{
  "n_layer": 13,
  "d_model": 128,
  "n_experts": 128,
  "experts_per_token": 8,
  "d_expert": 32,
  "d_shared_expert": 256,
  "activation": "swiglu",
  "moe_layers": [2, 3, 4, 5, 6, 7, 8, 9, 10, 11, 12],
  "router_score": "softmax",
  "normalize_top_k": true,
  "routed_scale": 1.0,
  "balance_loss": 0.00302,
  "balance_bias": false,
  "n_groups": 4,
  "groups_per_token": 3,
  "init_std_router": 0.024,
  "lr_router": 0.00172,
  "vocab_size": 5474,
  "norm": "rmsnorm",
  "norm_eps": 1e-05,
  "tie_embeddings": false,
  "optimizer": "soap_variant",
  "lr": 0.00635,
  "beta1": 0.95,
  "beta2": 0.95,
  "grad_clip": 2.0,
  "batch_tokens": 65536,
  "seq_len": 256,
  "train_tokens": 308000000,
  "steps": 4700,
  "dataset": "wikipedia_en"
}
Below are experts of layer 4 (counted from 0) of a mixture-of-experts language model. Rows are named router (the router's row for the expert), gate (a neuron's input weights, with its number), up (a neuron's input weights, with its number), down (a neuron's output weights, with its number) and show model dimensions 0-127. Each number is 128 + 32 x the weight over its row's rms, rounded and kept within 0 to 255.
Before each expert's rows: a language model's description of what the expert responds to; "comes before" lists some tokens at least twice as common just after its tokens as in all text. This comes from a sample of Wikipedia text that the model never trained on. Tokens count by the router's weight.

# expert 38
What it handles: Common nouns, noun endings
comes before: " of", ".", " in", " and", ",", "s"
router [190  97 108  49  61 178 127 162 157 136 107  76 153 156  88  97 159 125 142 125 168 181 136 165 143 104 144 116 117 142 139 141 147 149 107  97 161 142 113 142 141 100 158 102  64 121  71 166 173 112 109 162 161 101 186 122  55 166 142 131  97 137 136 153 174 107 101 101 143 103  49 208  88 137 164  79 101 158 135 151 148 157 146 108  70 129 138  79 112  91 134 123 143  76 164 158 149 156 168 104 149 138 145  76 111 128  88 131 123 140  96 135 113 123 113 105 122 175 143 172  78 131 127 108 135 116 175  91]
gate0 [ 83  91 163  89  79 151  74 120  91 198 104 101  68 129 145 173 160 126 111 151 157 173 184  82 140 117 101 102 122  96 122 101 122 138 113  72 145 134 155 118 112  48 174 114 123  82 153 153 110 153 119 139 115 134 130 118  86 144  54 103 131 131 120 187 113 143 118 142 117 141 139 131 122 147 119  59 124  88 122 156  91 139  93  84 116 134 105 131 154 164 151 180 164 117 125 113 180 131  94  88 136 172 147 142 139 158  90 167 232 191 140 165 129 185 147 143 101 166 153 144 146  59 142 109 128 127 129 126]
up0 [105 154  61 136 144 147 107 173 161 176 159 119  72 147 112 132  69 140 126  99 118 115 161  95 192 155  84 160 133  80 147 151  64 128 135 159 150 118 163 195  91 158 146 140 102 179 140 132 108 175 140 119 109 107 118  86 184 121 195 138  73 145  69 150 146  88 153  71  86 177 188 116 138 107  79 116 149 125 118 113 114 106 100  89 150 114 133 116 128 150  96 106 129 208 163 110 130 131 117 169  90 115 113 127 122 182 127  98 130 155 161 118 147 128 116 113 122  81 144 167 148 120 129  84  38 169 122 121]
down0 [168  95 126 104 125 120  96 104 115  74 107  80 130 122 111  41 150 110 156 195 156  94 115  64 115 163 131 137 130 147 131 126 169  99 112 147 109  75 127 145 141 175 145 170 132 104  85 138 127 141 161 113 193  78 176 123 153 171 132 148 114 146 149 127 196 126 180 182 163 169 146  67 128 164 139 173  99 155  92  98 175 183 140 164 132  94  92 114 114 195 162 144 125 105 110 152  61 123  63 170 102  90 106 122 123 112 116 118  93 117 131  85 158 189 106 144  87 127 113 109  76 142 134 113 123 128 161 103]

# expert 52
What it handles: Pronouns and it pieces
comes before: " was", " of", " is", " and", " in", "ial"
router [188 117 161  77  63 155 147 107 162  96 145 161  91 105 112 161 176 108 117 131  90 149  88 107 167 130 125  59 152 136 104 108 110 155 130 141 196 113 139 114  89  96 165 129  97 129  78 140 158 176  88 144 125 112 150 158 152 140 155 138  63 106 194 142  98  56 192 128 128  98  93 160 140 136 115  88 117 126 101  80 107 143 133 144 149 178 157  99 216 147  90  98 141 122 136 109 136 151 119  95  98 136 139 137 107 111 104  99 151 134  94 125  92 144 165 119 108 131 180 157  85  77 169  83  89  79 161  71]
gate0 [127 112 156 123 122 117 175 159 179 133 138 127 103 207  95 155 134 161 152 170 138 102 130  34 115 169 141  77 198  92 185 138 105 168 182 143 165 180 152 115 141  99 124 125 104 127 125 108 144 115  97 114  63 120 113 162 118 144 142 150 136 121 114 138 139 112 153 105 132 132  95  65 148 132 105  78 127 180 109 108 124 115 155 122  96 172 190  82 117 160 112 127 114 120 109 189 169 130 107  93 129 185 103  86  98 129  73  96 123 119  92 139  61 115 101 158  65  75 159 197 115 136 155 129 158 143  90 112]
up0 [ 85 156 134 139 143  85 100 129  76 175  63 213 128  93 156 122 149 131 164 155 157  97 154 108 112 116 152  90 118 122 157 186 133 163  88 129 118  88 124 182 124 177 166  87 103 102 166 137 176 153 148 169 109 194 107 143 127 139 111 142 147 138 136 122 113 153 144 138 160  90 188 146 140  59 104 133 164  93 139 147 156 112  53 127 176  77 104 175  51  95 145 160  81  55 154  83 142 137 108 104 139 109 105 134 113 149 149 120  94  87 143 126 125 140 137  97 102 128 134 174 138 124 128 182 107  68 100 111]
down0 [145 124 106  57 105 137 133 133  98 130  64 137 130 179 161  76 162 154 109 122 178 130 162  91 129 134 132 127 154  47 178 168 141  93 116 112 130 156 145 144 166 125 124 175 115 118 144 109  80 152 110 130 104 161  88 107  96 100  68 110 157  94  48 151  98 137  92 148  78 146 181 141  77 129 126 177  88 140 135 124 137 114  86 148 148 156 102 191 121 195 185 134 119 135  93 137 114  97 118 102  62 113 163 143 136 122 105 136 171 161 134 179 150 163 188 113  97 123 126  90 126 105  94 202 181 114 143 133]

# expert 58
What it handles: St pieces and adverbs
comes before: " in", ",", " was", " to", ".", " of"
router [119 120 134  69 136 110  78 167 164 142 112 122 129 128 128 222  89 167 145 122 154  83 116 170 146 131  76 155 124 135 116 208 158 136  81 120  89 167 138 140 151 149 154  92  87  70  80 156  77 105 119 160 147 112 121 114 151 107 141 115  92 166 128 171 119 156 138 129 172  99  84 112 136  61 120 148  93 133 146 102 140  93 119 156 118 140 199  70 179  60 144 103  66 193 139 171 145 122 153  84 117 159 122  86 143 178 130 133 134 130 143 115  82 119 111  92 127 118  97 113 128 120 118 175  78 154 144  69]
gate0 [140 169 112 156  71 110 114 135  95  98 134  87 119 102 168 111 140 132 114  95 147 125 232 135 155 184 127  66  79  83 158 172 125 126 115  84 123 152 116 101 139  87 188 160  61 139 115 142 130 103 108 143 169 148 108  96 151 169 138  77  89 144  86 149 116 114 137 170 149 115 143 185 141  95  96  80 195 149  74  99  64 138 160 136  99 138  62 130 139 131 146 100 112 148 110 113 122 131 146 116 189 168 159 106 123 136 178 131 160 169 174 141  96 143 164 100 136 136 109 151  88 111 154 121 194 103 115  83]
up0 [163 123  79  84 153 123 138 106 160 109 133 119  87 135 134 119 144 122 148 133 154  82 184 105 101 168 125 110 145  99 132 136 123 110 112 122  93 195 130 102 110 161 208 203 128  48 112 153 149  83  98 141 105  75  66 152  70 186 163 115 128  63 128 138 158 130 119  91 153  99 110 107  71 109 104 117 133  89 127 174 118 153 118 110  88 120 154 139 151 129 137 191 141 102 154  92 123 133 136  85 156 136 104  82 160  71 155  79 159 108 199 139 135 120 161 139 130 150 115 171 168 184 159 156 158 149  84 171]
down0 [ 97 153 121 123 130 145 110 123 145  41  96 129 136 192 117  88 168 159 115  93  82 119 109  80  81 151 141 140  96  83 171  92 152 133 179  91 122 124 139 108 135 165 125 102 146 117  95 122 169 159 137  97 114 161 176 128 139 105 138 137 163 132  47 155  70 138 106  94 118 110 147 106 163 191 167 203 157 160 145 217 137 111  91 147 101 107 217 155 115 102 102  99 155  80 116 105 143  95 158 195 137 148 143 159  94 145 119 115 145 156  91 116  89 132  64 132 116 134 138 114 160  87 117 139 133 163 101 141]

# expert 2
What it handles: Latinate mid-word pieces
comes before: "-", "|", "ed", "es", " of", "ion"
router [121 126 173 150  77 161 156 125 152 167 122 121 154 146 139 154 144 166 147 126 109 171  64 132  99  56 145  80 126  97 132 201 148 125 104 124  69 135 143  86 206 122  80 120 100 157 140 108 119 137 166 137  89 136 176  72  85 168 156 186 104 118  92 105 144  64 172  96 153 107 151 171 128 136  70 102 140 120 122 149 112 156 152 127 147  92 142  93 126 135 117 125  97 184 116 128  60 125 138 134 153 129 113 103 112  99 132 132 130 128  87 121 123 116 213 201 122 151 172  97 133 189 116  80 120 141 156 188]
gate0 [115 153 153 128 127  73 103  78 125 177 158 119 172 146 162 148 149 107  97  71 156 113  73 100  96  84 123 112  68 110 155 160 132 160 127 152  89 199 142 199 148 144  81  49 119 136 141 115 142 153 125 105 119 175 134 171 134 114  87  88 158 125 142 133 134 100  97 119 123 122 157 178 149 108 127  96 131 133 124 173  94 123 174 139 121 114 129  59 106 124 162 121  74 153 110 148 140 136 139 124 102 179 137 100 121 122 145 125 131 241 101  78 151  65  77 120 126 144 149 101 167 170 182  70 143 142 124 162]
up0 [161 126 105 132  73  88 133 121 153 183  81 164 137 144 125 152 111 120 100 103 162 154 145  54 150 142 135 142 121 129 137 100 107 188  93 141 140  72 110  91  60 174 121 140 176 131 144 122 166 127 128  44 184 158 119 139 100 166 119 168 109  58 137 151  76 142  96 142 133  89 166  64  82  83 118 133  98 127 160 150 129  96 134 135 134 131 126 161 190  98 154 132 117  90 100 150 113 129 187 173 143 128 192 106 185 148 157 111 105 141 155 112 181 110 101 121 138 183 133 101 158 108  67 131 139  74  92 155]
down0 [171 109 107  83 153 120  89 149 158 115 113 130 151 106 101 123 136 104 193  82 126 126 133 119 142 114 107 111 124 199 150 140 129 121 157  68 193 108 111 134 100  96 161 141  82 127 134 120 119 112 174  94 165 102  95 112 121  74 146 171 133  70 137 120 103 179 108 181  93 102 172 113 158 159 162 166  79 163 155  92 131 135 151 171 149 135 140 158 154 100 204  89 110 183 158  97  89  51  94 125  94 127 106 100  85 113 194 110 166 157 185 148 129 155 103 146 120  93 124 122 138 200 120 117  66  88 132 127]

# expert 25
What it handles: Participles and quantifiers
comes before: " to", " as", " by", " in", " the", " with"
router [158  85 140 113 177 138 131 142 127 219 221 161  86 107 177 180  91 126 100 139 199 129 136 122 139 114 130 130 122 122  93 110 156 106 139 108 114 134 109 117  81  95  66 117 152 172 174 169  82 156 101 112 115 192 133 136  70 120  85 130 152 160 137 133  80 173 174 134 102  73 153 136 127 117 139  84 161 171 165 148  82 134 117 152 101 154 136 119 126  75 109  98 130 138 173 146 114  56 157  95 130 134 116 137 190  92 155  84 107  99 159 120 135 171 133 180 170 134 128 114  98 133 157  84 107 144 162 157]
gate0 [128  65 205  87  77 103  85 155 112 142 197 160  94  85 157 199 104 152 149 119 148 151 139 157 182 119 120 179 115  81  92 152 110  87 114 107 164 111 126 164  96 156 156 102 143 105 134 105 134  94 165  91 127 168 112  94  46 221 154  90 108 146 112 132 133 117 150 136 185 135  79 139 126  85 123 171 117 152 150 160  98 116 110 142 140 156 162 120 118 109 117 103 116 131 137 139 125 106  61 141  70 127 124  93 146 112 152  91 149  83  86 178 115 146 165 143 172 160 163 140 142 110 107  98 132  80 170 146]
up0 [176 139 153 102 115 147  75 123 116 101 129 156 148 110 100 107 110 131 116  75  50 166 148 153  87 154 126 154 129 137 103 139 135  69 139 146 145 107  42 100 121  79 142 101 140 124 127 123 157 176  99  88  86 119 140 135  32 143 154 215 124 140 124 114 190 195 132  98 143 168 149 124 142 155 138 159  97 107 133 135 150 105 144 153 121 127 112 103 123 181 138 196 100 103  95 169 146 143 127 140  76 124 118  87 118  63 108 187 131 152  74 138 115 154 155 171 110 133 140 181 190 157  85 149 122 143 123  79]
down0 [201 118 140  83  41 113 168 130 158 132 107 125 182 119 120 110 127 110 112 122  37 198 136  82 117 132 153 141 132 145 100 101 145 104 145 120 163 117 104 127  63 162 174 137 142 114 127 177 115 149 133  97 112  97 125 142  76 148 165 166 169 134 129 164 163 143 119 132  66 164  75 158 154  88  89 144 138 134 119 153 125 154 133  80 142 117  81 158  74 123 128 122 123 145 160  82 124  91 102 197  90 108  93 104 147 111 140 245 121 167 123 142 126  93 153 100 134 162 161  96 149  92 100 136 150 109 154 144]

# expert 16
What it handles: Verb suffix endings
comes before: " to", " by", " in", " for", " as", " with"
router [ 62 124 131 151 183  66 124 166 116 163 119  94 131 174 170 138  64 153 116 109 143 108 100 147 110 128 149 155 142 149  99 179 131 128 165 189 110 145  90  98  80 101 157 160 123 105 177  79 157 152 126 156 112 156 158  98  59 108  73 159 178 150 117 124 122  85 106  84 163  84 157 180 123  87 170  67 157 120 142  93  68 159 111 133 109 105  84  89 153  96  60 106 170 116 150  90  93 132 125 148 115 102  80 118 110 105 152  97  92 135 175 141 115 133 102 199 113 160 141 107 132  94 169 139 148 140 139 124]
gate0 [138 125 148 128 143 119 168 148 141 152 177 136  98 124 159  91 136 142 167  64 167 123 126  40 128 124 154 154 125  92 192 154 142 172  50 180 172 161 142 124 104 152 133 126 106 123  87 145 123 145 165 133 163 164 158 133 169 171 115 185 110  73 119 191 109 107 194 105 112 142 124 102  57 176 122  72  90 133  99 100  85 140  75 121 109  72 131 128  79  45 117  88 169  97 146 139 128 104  90 160 118  94 169 150 132  89 135 137 125 105 127 141 117 126  84 153 150 130 103  93 168 134 159 105 109 136 155 154]
up0 [121 126 129 147 124  95 131 177 184 136 116 167 107 115  78  93 221 127 121 141  80 163 106 101 108 121 161  89 147 124 104  86  90  50 118  86 121 153 154  96 143 189  93 131 111 130 165 200 121 159 113 111 121 125 108 157 122 129 100 111 156 108  90  89 134 187 106 132 101 119 153 181 129 171 112 154  99 102 124 140 168 136 137 142 172 151 128  72 158 163  62 213 122 135 116  91 104  95 104 124 161 124 122 184 130 147  75 124  84 114 124  87 182 105 129 137 134 114 229 103 113 101 125 143 151 106 148 153]
down0 [ 93  92 125 127 117 120 152 114 153 141 147  81  84 159  92 160 138 178 114 123 134 124 140 127 157 138 223 144 147 118  96 127  74 153 124  93 118 156  56  93 140  89  75 109 132 140 155 103  87  94 129 116 116 103 147 117 120 125  42  84 166 158 186 158 130 151 177 134 171 123 139 160 143 178 157 180 152  92  89 128 184 100 170 131 116 160 167  80 130 143 112 181  68 132 140 117  96 129  80  99 128 124 159 103 142 141  68 156 117 109 170 110 132 105 109 104 161 197 182  61 106 171  99 110 149 144 122 121]